From a checkpoint of a small mixture-of-experts model trained on Wikipedia: 729M tokens.
Below are experts of layer 7 (counted from 0) of a mixture-of-experts language model. Rows are named gate (a neuron's input weights, with its number), up (a neuron's input weights, with its number) and show model dimensions 0-191. Each number is 500 + 50 x the weight over its row's rms, rounded and kept within 0 to 999. Numbers have three digits each.
Before each expert's rows: a language model's description of what the expert responds to. This comes from a sample of Wikipedia text that the model never trained on.

# expert 26
It responds to: Prepositions and conjunctions
gate2:435522524527459516509395527457506530456487517435533425506485498516491543446559516534472517505418540496417540503488587532538449514504481498527413468500457495560503401473507423612507493570511451459554508567449573419529410425506459452500494557530389536530564486569518552503518507430429405516576502492455517535537526594465496493466474436518401446506484507490562497544508524580478498569549587426532502496511480621455505509501474457442453484530534478488514518317527509435504510511468493608511533498608481513420495564428563524578536429458579440520575470506471464553486600487546358503
up2:495455485533507514512521438485522529489633452455497584420485411489517406540450481466541510450461521486449514489504449532552536491490521504488488516461511554420417510526548514478559550486462532513472409536540584541425524545406580603529488509512452462492440561472531479452465526529535497491429350558567496477524511418472540482623425577419540502393489611544471547484513355439510497443482443512441490490451554411518391429499549461522556525528484483484508511564411436560433498441495384486531583508466593544526432457498532530441530517482466493499509513531566498518497562524393523451

# expert 38
It responds to: Prefixes and short function words
gate0:450464490533475393503584556484550437510527570520410487549426480537516497596494488492490522487463499607554504519496530402473558515492528502482525586616545457557505503401465441485509477498492409498421514476490493572578549539500547544481561487651508506476441615512479492501528515436385449569503414454438499539519483595468584494511511606330462505456559462547464430539610483583488526470443502493552449533525565463409506478416532470533413477455492576516465435481501476480504553500506439495517512501433545416486452464509513475456523551514482488483521440510460516492588531599501549482
up0:540469432531511548471550533567498508388524498463511476482677559429529487433527483568512474499512475454512414452568586455503499573511537448449507533484527578549548430576486532546450469489568492566595509517587425462569486528515446539528516487445531632416617513482579505516517579599524495409526521463551434503497589454455487563421524573450545497485508560454537450516438513466571494519528455446549454532424497514545424540471549540538491478583432545605485460463495515600502561497462496504453522499505504454597448502516462532548498385465552460494513507499539525454483562389452483519

# expert 5
It responds to: Capital-letter abbreviations
gate0:457515499527599532501474365498531413511553488566511541439476545521476576495387612479448546501540600372478506582494502566458471467421510496544501543538472579508460564513527490459509506518552361385575378603439472431530481492454496446558494475503541476502523479542453467469455442650542419531496476528551566462511411514513538502586447467534508444511527511444469571518474469491463547565484502511498493497540494492504614504520491521577520570483544531495543533465477605493542497442470578530516456541463582479527471471455487543540552503524501445483548514628539455600484517445515518430
up0:509489490491532480380455541482423536526513475544487516578459462495408520511541455485491524531459446578537562507423412495560505379491512499416475486449497456407442358465553524517567553504398518587404484466514501455537490459596441532514525557475537519467477479525496493459500618467460429518549433533555582469492556519479513474400574516484588496502478505463410518504472561501513458416481550502476588535466570586514525488480529456531416587490482478482581416498499421570520551536452360511488558546532445592475506521460543415533456510429494469414397530579507556488506475483514533522

# expert 11
It responds to: Mid-word Latinate fragments
gate1:432517515497462621485500560495513513573481548427493503518430365456411531518550621469553408518505416487437569569498562458494477473497561477504497477478542487486567447465452497510437507400480528463555492515466446531419543411515559598575547480494539485535474483589420598479515526609513503500598476489516603522560478417504571547604451471487503555470496445543469541554563501510506483553516588465489484585514566510507535458481489511478463476546513530360567542501480612450491589518454510494464495517397520509474579557452557560487539514475549548499450547456503606446479521483541549557
up1:443479547448424501490492541509584417595506504485485615600565584555492386511471495412486468441459518559475465478575467654504540467438473523532528492436450568503434515461493436478479477523609475524563509467386524405546510597526517411549529475473499513443476492521533394565482534508470524456478465496492490433442529480393462525522543541510453479421598487498511554481408529529496514485486484421448460480522484436426532409493541465553555526491635513466512512456538464524510471474520493594497555585529515469542448475488443539569411513457465463487664508500521511501563474450530489507

# expert 20
It responds to: Taxon names and first names
gate0:464532576496418552530510461457530556460539464539507519543529618513509496550483550535485418612415451510472514481576452471551491484489550603566509401448578587469527473456617412516511527483523453549552482522396509573548450509515462421401561524471516453427429456488482482443505502546448502578474538569578445560517540389451428419494506413430496554465451510511579574484576436473503554493537523556458496515518512493427476580444493493558459458539552514510444496446475428465563572478524569581563465438549491455453503559486511607562534428579540453497462486481472506507581474502554534466
up0:444477459504554448494477559508589588473486511420452501493448522480494440556468521503523510487516531444491540535602491475523563544484485614540492610469576433510480418530519374503357539431500549474477523508539523456618536506505460514412459427580418495444473479445432455421410512490424533540583499500484590597421580572450550542535470508532465514476498453453484427519502440488490377570526478499464475523514468522523544538579510381535588507537450448441596543430502555542549501560459492558510512571492446481509442533436462471510459513536541577522532483483435530478513506549532556407

# expert 21
It responds to: Closing brackets and quotes
gate0:454529635483492494439492559500500562534601489418492556463477524448466401506551493521553539475476555465500492477601480419531457434499461614607450547518482511566548503461527446472579481416493519577510444569520456478487532528549555520493447453463420421432457440606534528503508486501452408461448521478504500487507472559458487517600521407543508516545581463551590555426516457509573537469505548558484544483578446536432474515515475496472493520534557502578411439517562414514456360524468411462463488483544546437511442573455487504492513529478492493531405494511459482617569466387532558509
up0:569512533465497494424545427531545408592505614483548466494474446473545515483455486563500499509485428417495561481475516547392530497474559405426497447457399451428442466555493481513518491596501422538441551540466514575476529512490495481489488514563512566514473502458482547520486441408543562493565543504514518503556534473485507503429469594564453495528425557370478527579505429539447498593460395540499473551492628528622529534536481513510470530468488422421486621470525510539484538524577514474489485528532491584474505441565549453504492510591550488494489456557566471414501514570379425567

# expert 22
It responds to: Blank space before values
gate2:492437480483548504579456485479439510476423483511491539429491515505490514456405478529441468491561489471510497508539525442514546327528521459409442466491472516418506356530573546521566514523509523556377525480609507508502499473453493474511529452487530526355500449525481519593539444496556571478566449571538526481436491511487473583420540607511424485433476567500503504540547605420505526534469472450598595492410471526490469437409589465529485435432509469519515486532521549477508479462402570446429540505512560568498569531462565529465496538516452577492517522539414554517517434471552430465
up2:529634624514457521450513461539540480525551449498491544548406571483512459507513526469508536517508536486431478496482499582463386589555448403583485483534528501573452538508476531596512495515521406522601512510442513469518516557538452530476430539458486439563518501507508483508499549556467457509441507505443499529588488550568563438567497413437551488542443414455537490435433419477515513505566487525458415544567514433543569526457482479456566465564494465561470511518502445539524584582525518534484440477491485442496519407576467542593553483518535490440486571447637362601499569515521445560

# expert 25
It responds to: Lowercase word onsets
gate0:512484518519460409511591495543563514581545492509436580507456424459476455578520513495557454486574436425496492543481524527517466492505344557466466481537445506497580518528501495483447509464392519536577441514540552484521428423496570484468498517500343549580431517505471617613607551460495476481467519599496472506542488559478464628487491517460464501494506549480439599547520449445543449553466467444419532523517517440440476421519617450454517520556510485416544568592473512473462489476544493414531500465429445487502492456489527542484445439467591536519502526563454459459474508524446592549
up0:487529532549496457465458557538516452526523475438534459503464530497468501507559506430502522536494544492455381546453487523533531505550495490429470487513493607415522426522484536539462459501490584549465524428507470397601582504489465452531556477466518427412589547494454483582545504514484424353584492464458578385598461487522501514521560473544498456462544596548415457491418460497514467487493577544465470398463644476493571469582455498512528561472524509551557544493580565565541504521414497539538463530465542534428571483487493511421445482423459520488532554531614600506509469508489410569

# expert 17
It responds to: Year century digits
gate2:557545590487510563415532534450622544490484561460443488482469485561488485484460522450503450523530551488506518507631450429425496396480514412564494535514434465551587543456494554482496505532543539492527514399612409441432485474442508462568431435464503504472524454557658538459577480541479539492532422511368463533468517492441546452484400520475494466499464546445492539395512455463484492517496493521566519497457484557520515537484461556526429509524538474474468537645570546451413526493574497516562523460498492572382449512482505585420491466480451579529498500445481403484497434458492472504
up2:511536466541544505603484562496492567521543473456564580429533493484398471410441539507443506569516470505469520492535485538526478518501547507457506486476518518559439490508597575557469472568516512453453515463472529544528538496398458535480561521555575462487527491462493403604544513650536428454476498428448531431465483479449417479434502556551434517440572596523518513574465502543416454475426510470434569498503521457486458473487434496542481405425420522535496476355552507475469404467548571486407469491539457478603496529459619613497581528515562483547515558574499422525487495525512488549

# expert 2
It responds to: Row and line openers
gate1:527442502529542480431445552565531409474479473565437547618534455572544519488503453480429476436446445504591399488463463456486490417543431531469501467614499485462520531492442350505466532531467519483512491519507421513522410466557473533511463534546361484455521431401497519449476551587470508583390465488470492435457434507478462519469423554438462474476520485530553482499542571526483427494485583484478570440441526474440534486482462513471540483610510486460483419566443509478437552548498417523424516549389495501530509562478496506457485501586455531510487474521466499481414546436382377510
up1:477497525436526488494460481445475496523423501615479532523493502542429474514506506487517470470406463480487458445443607492476438401493479545500578483612534470446473472402479428451500511462539498425552488495451519470544543419560438481552481483542450434517501494471590588477479520502496444588495488396438468530472423510418478548438448527523558518432479525560593392511524436560464433534502532501443507492401491458454589483484458522493416492633484443478541475545461432481373445516414481489475633478461485545512544462524425457453469519547363517449537494409537478445493465474548577489

# expert 3
It responds to: Infinitive to, modals
gate0:534430518500493505515477483462509470489458517399445420433412618501564538589551486471510466598477520429551467420469441490443527541477549441482411428560557602456497491508528516458528504519530453506496522546527431453408484442518495519499577549461579503493592554519474519456505523503568334421521473449494514396569540507448552503488580440454578500528520621493502513532497447577555539597523412411522508533514438540598489530433492450461486531522449550469496488594459566453591618504482524487504459590571537547478468515489530520537479482509524466437446568528506535435493462498493522591
up0:471520572475538508536510496415494524507518462555498547534531303451512490503510516460535507482473504561507502507636542421526490572544497541549556440397492500518548418477440427608494557510554547579533416550472496483497505471422496446520480474461524603476418437464467495462532572494617527483437587414561474504453468453506557495484387527513492416398512489506536549476512490506485522481576568552439449488552506458508502463472546643498423498381560463472531589516519502548535467425521530446460541499526471569519493515450453474558473536537493521506505496429561478581445425514516384529

# expert 6
It responds to: Role and relation nouns
gate1:533394435518485494514430582534531459524441502505470460615501544499505515567484607465460546432501500448497546489524549460511556475525470477528478453468406428548468443524577463486479496406555562453544507453401513508478522519490535397506430554453406473566537570488514455508570564483455506526518542496453466571456512541471498514535454536462487475626517455503500525512543501478541456598608568525488571597480441518604429433474573586473494511539619485519536415408597488492523457447507441492475560523477504458473523600581511502589515409501591483503544556532492459546509603516418499565
up1:466474511615591469547496544392509523497584424586491365501428600532548561578543583411479459508468485475347479445437549455469530467542517537482511569554559551438530594463552518423401518506469418448472492516570519437438481406453540569487494466530467499505514523494531445571467422517511538505557466434497510509515518408491567539459540524479512445535531507561523527481459547495472544434508540442499550494532569504526469552551472504502508546547566587553578481437469416570522478511550389496536461473453555512430500533563472526550511530477358495558415461540560473482525498464548515504

# expert 7
It responds to: Space before numbers
gate2:530468454551436480461395561499500550499483547491524478531407538474479655476572418571565458613481536552479575504509463485526508442536420506498506531483454468472547557542415475474476517512492557506500498452387486471477473535514490602494484490495483469466526464466573494477503456572441438469572451571508557507474548514465499500494529416528468510493474406530547501491444525502532411552516471462495515594516433438455559448607485580549382593574474496552534458448569500378535491442525475492545410374499524513459598473457622499499448496452508426449576591477455528521499478470585558506
up2:531489574448475490560479510506429535452517520434574531553450482586399513540434504571459474617590543432451553585463488461459519459500471486476509497433597393560541495468546462458528510451523459541532467565466501496576478556470539511457486506577548486456492408420544612532521459485563561474529507513434465432481564424442495546629505544547493452554486497427522464490513583530560472560433487500518516565503415410399440436480544570413514550495496542617481552483570596518557506468533488554516494504531485513564406504515532547463587517486559523516451469454510581502430529534463551403

# expert 18
It responds to: Person names and pronouns
gate0:558504466550552508479505625561474426586450405462480581616539466396550592564446442516505591530550515453555489536535451473543572485454485528530382370437490502443488509463541442485376475497406534517472484604519528562463505520508490448479479539508431435458464436527458530485514516449479472433509413506563483491431466453484430535504522525502484483438437405496470540509503426421501415429566533439466510594472545490498472525580545515448411517489460554560482408519460493489531537540459404532513537520529486525575493499511460588447522492512507525599524554464545429557484560483460437549
up0:525560515544571532636584584492547462565523495537421528447574472397541603482495471455572519466447577547401523497574489585487465474550422578474474557559504482442576532522547549484469541586536516462603532510571507533513466474382518541506548426447457525556548495542551494512538503594537367477530531580501515466532569518595470480480445388422455492436561478475500480499594525544396469459523466551489522526503586492385521561529449479456469451577437488549548557539515494538527466447410454518548513509462499476434465528525488512484485527494431506561513487461493506555422522533553499533

# expert 29
It responds to: Nouns after determiners
gate0:522388542538463478442520457441519486545466542429351417468479436493452531444470554500501532433521435501500481469398496443497459454446441484490390507449493537464498439423547540411501541473454499553537520471513464508454391517480506458471544521398588511473475395558573418574525518474579562485485481510486569430465447500501458391545455488515525560481480443489510475538499456537492479444461485500490515509507445443405552450531513559491506443559499505468552482597467477481559405438488516436492435497574485576440545456392567453504525514431382515501386510490524540435571396574518569530
up0:456513521513467506529444505456438458618439406503572522483512528465396452549524451602508588489406555467505573517547485567507466443546565428518568533595513503444517402530475489600568491568517496437499502563515635439503534419469515520540507487379493432425533550531420541379512453548473426506553435524451446508503493461460557651505447501463486504656516487392432519493523495501462525504456511540505497547434528602567490502507543441510431466477567431443476501494531546508559532501518513472416512472457486461508442523555482513508482559546468527531515574533477489494501507420497429527

# expert 34
It responds to: Proper-name modifiers
gate0:505538502555501422520488538510429592571435446442442504510429497499443454498447511540457519486473514441583499563511516505455529545476556514483550510554495559483466582505584565499478526488454438440457503514473474592545599532428365477520544503609474504567452482547492474701524546431601479475420467503555486465515532459575527463536565554519524436491457494469528499429549511486508500591388441536542576469416401453520532555507564485539447499484506593489504455536470669464504536607497522446537520464469544474512469518543470497539421462498522515456530530493528520547506486512568524383
up0:430565479557456539528510460417545427476563480525514420430507493477497551491554462523573433506469500456482573577438434554502422512504442528509516503502495513567519521474487561567499498569469503436538528551517381448520488493357482513343445458562480496463444490515510491431446384522514515484552508513437564475568551435426456470556537493617565541483474477534510582580455510454595431471531582419559411475534475528501484521495454510465621543454552452490522469521496522545512515424444509499517542462472459484488568450478526384376595487412518495510596523544455467508436497476535489561

# expert 32
It responds to: Copulas and auxiliary verbs
gate0:536507464573470525474502451518565471547520466484500493478458453510531473524509509371468512509459534473552446521480432507447477519546472479514504545510507524570545584503617510446470465481461445475527486464550514583539589464465495462555539503455491583541458497455498506478509406394524534459520514645442467461671555441531524535614400516516487479555440485505564470535596562547560463491482521522482482628447507491551512542449527485550519673453515545528434505376489501440522561477486467551515497380565538495533573523508526490523404537413483497515569590547501518444530468464512409526
up0:502514541456579473574487476503520551563535499601464508491493488501612488506538487506453547521487509504416521422465448500465458492537530419553485572483445543377541468490539569386433555502538407540490537463481512508559579434389586494493555433488471625484480530447525517501516462455510540469508502551501502484499473493584477499616523519554552497514463495446550493514508412555497561427550404507507456524593480548349526610414511599487512542509509581486458463528457544514502534507541488379536506439564569526496562505478557599585542513479530563530463444575453534578501592549545497517

# expert 35
It responds to: Directions and movement words
gate0:479524513448471504484453451553555477470527444540558463640536539512493551527526430511525585529502489522571458495497460492525554494444600464403453502471497448493538455338503425453489437495578448452483407484536347458603597480555548571549527421493564605525535542490461497467565523467478528495497568485470554529516544548442528517525540456437462551483516488484473575586448505550592451520500502568536512496587543421496560493550559441428458559539526518485358512528496456441489433516560541440494513572488534412416432462489510506546592460520512456523495454497526549560443461508500424518
up0:493559459633381500499538504433505391469497538549502480407508459582523512541545539348523485433523514480405418518413465487510455530579439536516462570482588540520389524477536500582503470477466535500493475503468454536496495459561512534454588597547486451406482540478482540511495488502482603450551571492519558571466440504595497429494501532494531537483478642505596563487492573605548439554514573526481537575451501581473568405520426480529485583463551475442496506363504531468477468488498498515501426491506437500533559479518487463522521505495507465544485427476514461445540563475533566486

# expert 39
It responds to: Capital initial of names
gate0:505521509485511436517475432505521449501565481490585453541556450448484526516569653542515568505515501559485538465480516533499445406512545460538514495494547478412515402386581449503503562453437470618479414426513461461524510563510458477403496461562614489418509614439503527463387452526516462423486530530537479481483573444485605457494550525439629507421508509541472464486460550537524504505538500574505540545496533508537501465506571549554434496465550478486577401415622498534449495443519494474548507502461566493450472520498469483487386567518499506476507618458490482595495494527439554456
up0:375570522397507491587553525430512549511532469384474559456405463511485442418599413516465535549434519445504474478483514519520526510501548425552509585552464527447518494478417495474435492358535548484520513421527580617520495627557582477498447435462457496548524479533414536557570506404499430449564462470528484504472396466517470483562512472531552438453494450571490395420497530531584543503446576478527545490526508522548522469479522506476534501520506505593553569502553496396510499478572548567501491442516494479563568470432480510463454469395437512503466466512459533528589510513518493479

# expert 9
It responds to: Media words, century digits
gate1:489472525451535525456566502526457498435519427457431505530443416582477601508426593476509460452540485478407449534548487378535453510525461580471524500526490496468502538558462529368527481595483493542497547529479580651544391550518415510507529619528440504507475455544453483497348566494558577416463478493534491521569431465590479568506524558538544527448460481547524573522405528461579564514455498546491502561409548529516432495567500501471511545558500453567473447492469450541479517440464555497468501559423436521512436486554561563556495541455500513596502514508436548530440471470495499534
up1:504516497501488543488580465478511481467446398488506575500525450409458545537504491420503534505481451431518509460587500413469534511497453489405571505521554650488489514487595546401508541606493523495520501508480561521580609496439444555488439551478467611514363567484525502532540494569537481489470604441419489499514528557606506463497477472507435522561551432454559552480541502494470616525474452485528581522543499616439513538498499444539412501623507452552500468531519523484496506506437549470482488474550472480525500421566544594480522550455454498473429471429512490470518436360480451553

# expert 16
It responds to: Determiners and adjectives before nouns
gate1:478532526540498480532452432499438499524506426528557496557445483484515507497540446529462496442458452547553506428487536473472521523460510443475531531467462551478559465494500409633471520536425537470549495569528510438530449510487438383429579484450453454497561594462553499536644494564409485496577502498445439513494446483559562519525592560424524447576384581457463569534538401543539475411535494483489415401425538472492551483494510561502474457591489501459544453516485548541489562481504548472463558545442486430458537447571567513448429440584534484513460623572503544405459512583496469542
up1:538430515477545470542523465453500610480489440517564456518583456438506509543491548609543588539533449520623568440597524410547574530474399504518493540504449509451519448454605508507511512406446494499492519531620540537544503431456460518583510452556511458447483512409531553483559449468503461630477496558470489495443461466459529541537477549477492621555440545462555495503581442474479401584458575527515426473428546574500540528572518431465431543581511532479501502549461541554468591455430490508478583557513474558547518434493544514511492500517528475475510588560504578505562549478474435564

# expert 12
It responds to: Slavic and Turkic name pieces
gate1:480444421422469528507439488496565531423492450540506419523473481446511544521508466474448532398460498541588512512550486521504440465429488557501467485567537566383533525448530511523500419464617546542467482542510533503456544503380457456562533495498497511593470466513491529467591409570428542476478486526457475571575478463442439607493525475433576450588435509530443446381561428465535442434429481527458534489485603528511493516458490417399539494537503546626539534491602458530576478582488569436559540494453476498508473518417511518552588576462466483576494475474503488454443510508423487478
up1:507496428438545524477504529621463434461493525401500475502477553553520434509483472457479513511598505450491460497413485523536350558520448549481487442482426471491446391582622515502416434553518430517504481490473510541476394478335523491494488483444523543582545426488477485535528457488553516548545429528537532427529560592493539561518478498390554548448514480508537487501503505545473468603553466536537564528463498475579516494526481482424448573521470539474502527439575532528422404559466494481438500497491512524491432512580504543481450518469531493563504574584470582516601542632519516435

# expert 30
It responds to: Mid-word fragments
gate1:485521547437515514466491555479553444483522615453547420426420540500451570542513502508475545630437557410579522493524557491482531514525525452490433488549510550478507505440550427514457430518439526566469513489463450534522474501580493516542479398514492544546502532443502534461465571497495408480539398608476493544471464406495648410505487494460521576463502472507481518475521448501575531545637527496553518622536543429453556451497482602550449500486509476455480476498485447443499479514452474503484532450493544412414502496454493563541501548588470487397554437446487428558526413484380431453
up1:489458492527509532502420525526513546504432563454519513531431536466487521586525395458505495535552459492523602459451525472372490478549527476534495573545454560477505549491486610471496493513563489467523498542407572499543471457491514438409586398462464563543484489646534491498455572581459446424451451532438510480428496360447505534532500542464401458477573401511437428457525520452396542483494557429396488431494559529466523513514487453453456390478510527560504409423549478456468548492584401461552518458510534562565448433454472533523525505559480566503511454544503507466471539536504550466